From a checkpoint of a small mixture-of-experts model trained on Wikipedia.
Size: 12 layers, width 256, vocabulary 11692, 70.6M parameters.
Training: a variant of SOAP for the experts, 720M tokens, 5491 steps.
Below are experts of layer 8 (counted from 0) of a mixture-of-experts language model. Rows are named gate (a neuron's input weights, with its number), up (a neuron's input weights, with its number), down (a neuron's output weights, with its number) and show model dimensions 0-255. Each number is 128 + 32 x the weight over its row's rms, rounded and kept within 0 to 255. Numbers have three digits each.
Before each expert's rows: "comes after" lists some tokens at least twice as common just before its tokens as in all text. This comes from a sample of Wikipedia text that the model never trained on. Tokens count by the router's weight.

# expert 11
comes after: " ", "1", "2", "9", " (", "–"
gate5:126161102107136151118177149139131145133157084080101153090146130122092122134119085142150202119119183081145090076130141163103124162082094175113098123103156123115123167105102164122147165122144125045181114109139145104150100163199136119134098083128096091156108171169169112126100147177208158112123115165084208135158098159120128110115130111125109129100096079177124116147166091153159107119125105098085113156098139142138242083128113077119140094118110139078102126142049242123167138106137083084130148098146107150124096129115143128092085170130092073091143103150100095112179148082147111174158146128145111131129110119116105098198139132099140108154198108053087110143144123096152161147122114133110134107101182156165184145152127114125088227172130135125108139129122063079118152129181121
up5:115126111121104145122122152129130114130128126076138139152149156132153128176105073120126108164096088139145164170119092117158141080107170073149119178141134169082147125152087131037133137125141100170144211082191137108085116099125079157164080125113192172163132172146087162146092117111077149117105121140101148173106096187128100091094145154127185123136113108123131145170204126102152148157121105160118133119106124145152135204124159148129155101100111179121078115152108103187088181139111165097067185128116148190105104163139080149143135141091140125124140102152124177123128201122108114121110082142145164146127121103144155161103159071134113199152086120093055133120056062132110125147201163144181132164165148122134115165205087078138153169098074095115147110151162076165092176100178154
down5:155136160197160135178110130158157089110119152125123171132088116077149116141128110187111175114153147127140056124132141142108129126198144148149108072172166105110124109121110188105163120089145150081201130094144087150132110070093143148138126125106135132160184108131099109185175092132153067140117177128182069116090101191079149086123106075119080061121164110109124160152137168154170173156129113125115099172104139125170101194095111090112134146144151133102133178105126114127137105126118130120101147125191127109120102112123198107134144162136189131040137175135158118090127135110092066178143078115133121155106069190150153129145128106164143129119087107068177062099145110207125111153088181182094158116195150117172122089152173114146133086097124136138087114168132078113120150144073084

# expert 5
comes after: "\n", " |\n", ")\n", ")", ".\n", "\n\n"
gate4:108131136096157154158049086089157133128037055130139115221131147174122175137130152118129079144134154141153124094197184153135071140190091198079145094113210148117164129133135122129162148120161131134136159165174122197137134101091147084126151111116113108082109156086190148144131182108154200101113175121139135143131135142089126123131114163144108164189134135150142172142148119094126124108151155086076086101150158098170077143170131119134105091138066106125152122134129136131165184097114160153059073069124149099184071109111162100083143124131082064135120105106120161149093071128100154135200179067117088153162097094084110106151134120090139152090077119165094134094080145131121125108171119105082085112121091136149138147146173104128129110162119162114102132116142130074127134088126100
up4:180165109114154156086144123119133141118108153132076143145112194171094114126072172176130124141055120134147133119182148150097179072117164123176090087075114108184125055101120203135090132129133040196203141077059097161118096148082104123140139136085112116085155138083137165106111131118143160102067193093096092119154151148123102136154114117112125185143118115083099105135123139161173114143153140109168149097142081115151106164097140144091110135128140149121132139125119166143134129150167116182072159148143149108172146104132134091151079061141151098160107111042102086122135089178135152100119083160104152139098155146137070164112103139151071155134161096090055188164117107142134140152141096201085155130062117147091096111178164143149077124121078109128152086097173138099126136131142150
down4:151129129164180148192126142090155095118115124109051177108111135105148146148128177151122125090175091106134127074158089119174089114082142139195118138121115137112140120120161127095133173180134149174121087085188141140142164082176100134118145066168092170154131113148121214133130105123116175112121174189103077103150054139108150129129123079181127148145106159084101152101167082121140158146171115068057105107117140144119131100164136159131101102107101132099150090052144098141045128052199118109187115133083129168081109126174132189125169148159135100085133060134118137090153139150196123150116084145195146065150124162087139132134141126132160116097136107101115123078078093086149118195129054135174121127158113134147090159129164103139146125092105139140117069112170123134111137140124160

# expert 1
comes after: ",", ".", " was", " it", " that", " and"
gate4:144105059129166048146164177141150213193103161159151085118104106167146127202157114097193106164113174108133181171129089118132128119167120154080107117155151133081117155085134141148106224120115101121142095141232117100087155152139118170173109111157136122225102125077137126171157161135182121174078125184091130166154118101131109148157152159134117119139107165136141090132118142185156083066108136121104148090115138138126167117092123099144123095080100135093150155153077093122116151108160113167086151123123168135210151139088104101121113113105137126093104099097096115168140083107123161124125095140104099143093109095150149163149085093154112119119083144144091106143086110124092106127193157164135153153083153093124182175050105062105135135075099120078122130116130146182113107146098124
up4:156109063103110116158168147148116157144140123162135152099124123149135121200189113142181125161115191127095185195183112122119134171131085192082132097165108135059117129124123150126104224136165167175140096132152082117111156111155121165127156119141158120217106134106143149147135164183131104189093126137078164171173157151077102182169131163127172088138153163123090083157104157185139118121133164157161103152126109126142119123094120124147136127118132101128130107141104104098097149094153114160124133071098177110179149122121126115121108179121117128100156113061115161122217099146145147116128100100065127124100053144151153148170119093206129057147114132170091137140105109121072069101220102119165149169109138110152161159100092081078130130057145109071139133130132139170113107109084145
down4:167121085161122075108083117097123104088139163123113098136110151155122165124050204152148146121206155084094146152084107130114151132118089148208115103155128113157134115129072049158137137163108104134151108140161177111165151120110058117113105147096141150119098124119113121117122093093077126156128083077127065132174117090148125101123176100119119140095134088115175094168125088146108115077182136174191140095084076155123179078158143094110031099133153112097175128123129137096088175138189116127125079142132131121110141117148095147127212146073082147134133092081127136107172158142082103113136084133118117117172099176134131145176082202109145135125075125129149103155147115129138073119138150080105140101109201135138045080142141146112148102142151156107081143134160175109169178135055133

# expert 2
comes after: " the", " of", " and", " a", " by", " for"
gate5:155079160135098095139153102150124145087175148110131114146096155169127084172115154115081148120173090068124166137149086117152194143142112158122159143154135136168078122127132135133097096151134081155152082132103158143085187149106116116083096113145139135097086123135178077158110134165098130136135112193142124100137104185102155058089145141187114096088102143122114114102146168163076102153126151123138091149109124086109253181065104126098159139131160160120205130143065134095105134101163100152151121076162096117096149081167115171080104112161203164135194132139113084204088129131084161116080191128109125121110145134116170168183093129129075136123138113152136150121076091128129179121102181114138115136147130167153161142140059113086112115150182093131077121093099104135125098158073058
up5:077129157165083139130186115157118134139189142125129100122115179139133123156107098110124124103093151120151109079182149219174166113110049117117065135102161091092121141143159174084099101139131109153164127129175129087044113111099128110119118132152123180163132100139186092117114109143179096153151152123124171084096096144071084120098119103121066178082124121113082135130128182162138168176142107129139051099112083070152169093149151132090144195151143100142096079188093065116088084167178132128095151173164134152179162117064099110094146123127163146173165131121118096107094115154122116124152118104124152076110191089161147079127084096124151166070115104108156124105105094154163114140141083093103095148111103147140129079147106135119152185122185114159118057112147039136129121148130094
down5:159069098155179092142107151148166161195113181140135137115065136087122124178114110122051176115133103070171091105141200105079117117139119157141052093166164122109108081154108164079146182143103076168192146130189147104114121149125096100140107191144107075107124102112118049117108161141135102103117125079155098160070148189171129081154096174120125126128178117100124157154126068106146092143107141126171127103093103158150104155126127142119100188081102121147116090085103097123207082151161168072148174150121116136173150125126136098130111174165103111145105217136138097113135156169150061089121104136104132121121133109090133182107082124159108113183153154116159108149124132133097114125115137109183129165138070111116163095098189119120163119093111092150096041142138139133101158102089119

# expert 14
comes after: " of", " in", " to", " for", " at", " with"
gate5:083152166161132072132111114133127124099155150146178188175125148082114133056125083046101131080143135173105138161155120185188127097139116154165138150158178144127153143167113130149109116111092101161162058147114113131130106148182139153162169098086143150089123053116108075106146186160086108165096177150169132119161152150160103145144161129145141128098158085159163118124115087087103097112148087119111118126146079126166143110131130185133128138111051168161117160130124075162173139111089171179133194176067128124145106112083142166150136126103153126083083122093075110192126122140123113123119105198149084155115098163103179111116177125072164082083143129132130104130137131119099154119108118150088143155067121082128198149111144114157057117079128193153070121193130160109188100134101186
up5:114139101143115093039165109087107141140121097145166096122090146115105091179130135127121123108187123126110123132171151156121107132150104124136177054144132179131061192162140103144139091165159109078101118096188094199149143021128126070117113137088125121171135130149142148127137124095130141126159110138129089180087102125120140111106114131096117104082131100156121147162112164112148128170218148105060131165196136087137141143115103155095140160095175165140068121111111158121155147118129097135145110098063150118123119185122113134153160074110149143099161109091083083134177143123086142126047101116189124163114124129151127149122175055133121130148068153166135140150113222112111166127073139148116089145226163152145100095176100132122186117165205135179153092173113137129098118149111113
down5:190180145138149114150109097198116142114115151176053112120123104074065124138131167112114121132090143204124139099128144174159062069143146192116142127139108144122088149095104098084159112127143087073142111175117200175127156113072113132139093150143184136168119126183152107110115084115160135116104100161154129163114170104134183132086138119122131150143071092110159080111172119131116187135164079112114105133116126129144140174116167138083189125135140124124117130153098156118069078091082171164086109151083096092148160180078129183165131076119114099135132140112147102152134040173115034120088110161106041123113140113127112116189192124123129149168113143161131117131124125151120177161145202138128183176136173110123088132114177144118118137148139095095134210177135145145142120120174120

# expert 6
comes after: "-", "|", "\n\n", " •", "%", " Total"
gate4:150129155110136106151136156113118146114177142174128144122157120128122114107146107079086106132115086128115129145091162128137174139087175115199101106132093153145085105140162087190123106106154086089191105132130113083101129135085102120135096116185148131098086147100167106122128148113170094173160120086149138122136165137166154124139151151104100133107097134111159108133139169136133089129136170120101188178104096130068117129196114150097146124140134096133118057136128083139117103085186139114169131139139151113135099216103184168129136088145145140107151105134075179136137132088153128130082172187169200137083115093193108096133081103111137139152099116108061160165098119037185151050156103176132083112110115189163143067153183167129085121186070175088168171114095156193087087120179164
up4:162103105113154079091202111186124151120105142074070123128103130116086110140182158057104148140095114107158135138099144097086135079094048147166167107132116167139110110145142128103066086112125106084102128124108150123105181129175149131111120109116153117142164126119118146151121160175102130120130129142125171145093173095177118138093067183108127078093183127145125192125106145165133180113153148151134114125103183084185155156095135119117164144150148172133104128123117110121129130113125157172176079139164184117142103090112075149119116187184127139117122140164145211071118107168191160147131118119090138085110086062063189121109120211095137085146101072155076120178139113137077094115174128123063167121096126071115155100138152100079097132104080087121121148099086129166087190155095081
down4:143117127089102111096141139119146107157178135129059097133126192166151121133135151170094186157105125075162099091155131120141135128166150139116156136076126122135134115115116167158200206136124089126143168132066124153129125144094119112149134150123106131138096097164134148169096139118149131125166149112148065165138154115156136177107145175135153187144107095179111134094162153105158097136135094150166066113169205106136114136101110125079127060124126143095116098184070177154123125116119131191175073122149144082159127193159068149137118128111139153122094143145166140109164175148095130136112133154197061148090172176201090093126079085144051135057153162092139139106116136143142196170121099160103088098167128148193087125148143182059104124160125130164077170133141129116072116074184083

# expert 9
comes after: "0", "5", "3", "4", "6", "7"
gate13:094149103098142135136165118090147146184095133131170157080112124179178153160173152123087097086127101092138127136137147148101140106081171166112164102112088139122123068146136112068163117082158174168111147192094158174180113194121127125086106150124077093086120143136184158155125176088170051152111177118124151159089139172137137131094164125144105167124143134161133104115099122129135083121083100131087140113076207140176086128125125116109143131123110108102085175178160134229188142130140119179128133074088166165115090132108154094146155085092127155087149195135085081099190140157111166136150120073143125143158127129123099151131175149168117098191142157184078104147138116105132127104152140127107070148133120077137085164220122108149147095162156127138140181114138086125151111220140120
up13:130107126166100157079178122114114181112147199121101178090134109147125073144074114105074087135143184126199164142173109129129178104127205176193124134101114152096157097115101100149150126103153117144117127074172123149146127138105124154104144100081121148101161099108139187080160159072166105150104181139088141091106127126141123148096094149131089142158159104113156180132136021128124169153155109099237117102181160171139112145129145193143166140130070123121084121134172122155144121141091175128155170104084158135108078089122124100158152112123159121134131107116111101159144084139127128139196139170091121148107123212134104079109156222152064159128147210107114145157186096129136128122091166125123123170090159097160106069137135141108151167107143163143120160111144140091162132162158094
down13:137211139122135104144137118143151065104122191116131132122217142136100103117149099106129121058177109102151089144125134141193110122094147117135129135095109116112049102177148157086102133147152097139136170137142109145144110163105127104144167153073119129062093057113106209117103147150111121126119121120096133084167131133139076146079119084127140093147080112097118153116089107123128153145123205086166161080117113129174157151194191111109128157125126078086127207140094121121074149104149163131106102127099134111157106162106124153123162116115102126147169160117108159117151112124127146096161144230093108165133118086111107208099127197161178163182115155120125183160196141083122169139147128117208119124145163067156086118128130097117120122183150132165126100155067133159114154126083210

# expert 10
comes after: " |", "|", ";", ":", " /", "′"
gate5:131126150159141181136091117094166116166112143083136191177064123148089135066108150118080097138152127165106046133143107181204165135130154114147171164088154162135106098107113125147128170135083138106129119148117157173155113202114176125085137148178093128141082155085178030112184122168170172151124099143125067162106116158157097126152090134135173167124102080108186211113139063098133133111151124096097140139098089180140190104148155124102126136127129116109098127145064131120141141118123127159128161141095089122062100118091163152060120178121115128117171105164137169146153092141152127117087067091117163093178185152115121139113151131091124085097138162067128070144142078114138061183122141136153160184114150116174111133154129133102148129117132153118103122120166079169109116085191094
up5:115123101058087156136076137127126092171112167137110116141093180140127139090140102158111155212193107142072121136169115131221120122178071123133123100052157110099101145137113142128151090161127192120115127192119137082140144134097128067134116109080117079093154092160145126141098173132118172158102151141088085154145139174057063146150103120122159109148173126060128115100174100141094123060103099125141125171121141166147074108181087174077139109105155153115100133092118131088113117130129098107086162138114184138136132095108134101059120134055136156101128107103195189106099152109158141088062145114111114149158118140139137136149172120136154044088097160137081061119132142124153154152089169112146139168110129154141152096122199164103169106123065110154112126177159079112097103114169136
down5:179116141109172112214100118107126067135062103110097188122157154100158138093142127070126127102132099157146069123090143105181098184145129167088063115106094105172150177132126121160131193103133111105102124115129120127129181166087094128145125153153122095092125107120067096099142144127139114112109163097091081108178115140063174134109144140129112080159133116137080138082150121110158094093124124122150115163053138142125106103122112171060140118158136094088163155083152133135170173133112156151142126126133128133109161170062132118136185071147131122078143151172099124096150181120188115153142063013126150168144118120102135109146165160151151126179104143119142134106201098093168097152095104126210134134181095118083123067128092105157072110163165134118095085142139155153096121213136171

# expert 4
comes after: " was", " the", " a", " his", " were", " first"
gate5:096107107168161112111162103154120179167109090089135190145178111053080112136147174137136100115188137120126138149127142152137091111126139108092124132138098110098124080169104124146156113176161146097152146083107143083161188108112126144067091135177136112118117118162100111072074078135142156136105155122094127086123149103163147098100082198121108121089137156088123115093122111097127157145125121093152093118114186055185148078143165180117227109148103073160101101086137108092188118190153175091128167099115135126095149066164087159168118092103186156135167188104078150155112088115139133107125139131218102099119083170170107138141114144164128135063123120103128108100147175141161142090099137141144140129148122125128124137153080036123167182141094124058113158111112128136191125182080155
up5:148084164133099144131107148156155127133126119145102084221073108089143105113093084113113124109093113158085111108123137127098104098181086074091098158102123150103128147113105042135170155107095190113115086051142212115100182096110106056153102159114089099150152171138112161151172090146127093142173105116124114184158134141131068122120149084156184109118157122158066133127091128141091087179167106089104106112128064172112087172165144080109157133107068108133136122146146161111086169149081113160125099152141114113137148161164111166127177113153132116136127136098190106083150160097130119110073111210100123082096117124106132123126093132125160128114156104059086099141127088096160098198088164148149090176083159066118118125075129150179137153093080074116138071145114137124122099152171153
down5:116081098056115170167070102145139136143127124144080156160170124126103093102146094151154129119103129168123134054119155125172136140106123074187120123091124173133129132185159134157144172092076122124148121125124095173079117094117177095141144086104151114088100130152125173142201144190113096141165182140120103136091092126159107126159168071193091091074088140156113135176171110181150114031112123153045098058105131187141125137135119147112127080118119133159170132086144171126080177141103098150215101110117120164100143132102170179148107158107102151164160129137199129116095161150119142060092135109113091131183155156172099208141094165079081090156151071160138111094133113132099119115184126116140137111129146142121159138112110124138178097113184156097126156199143118166137126132146132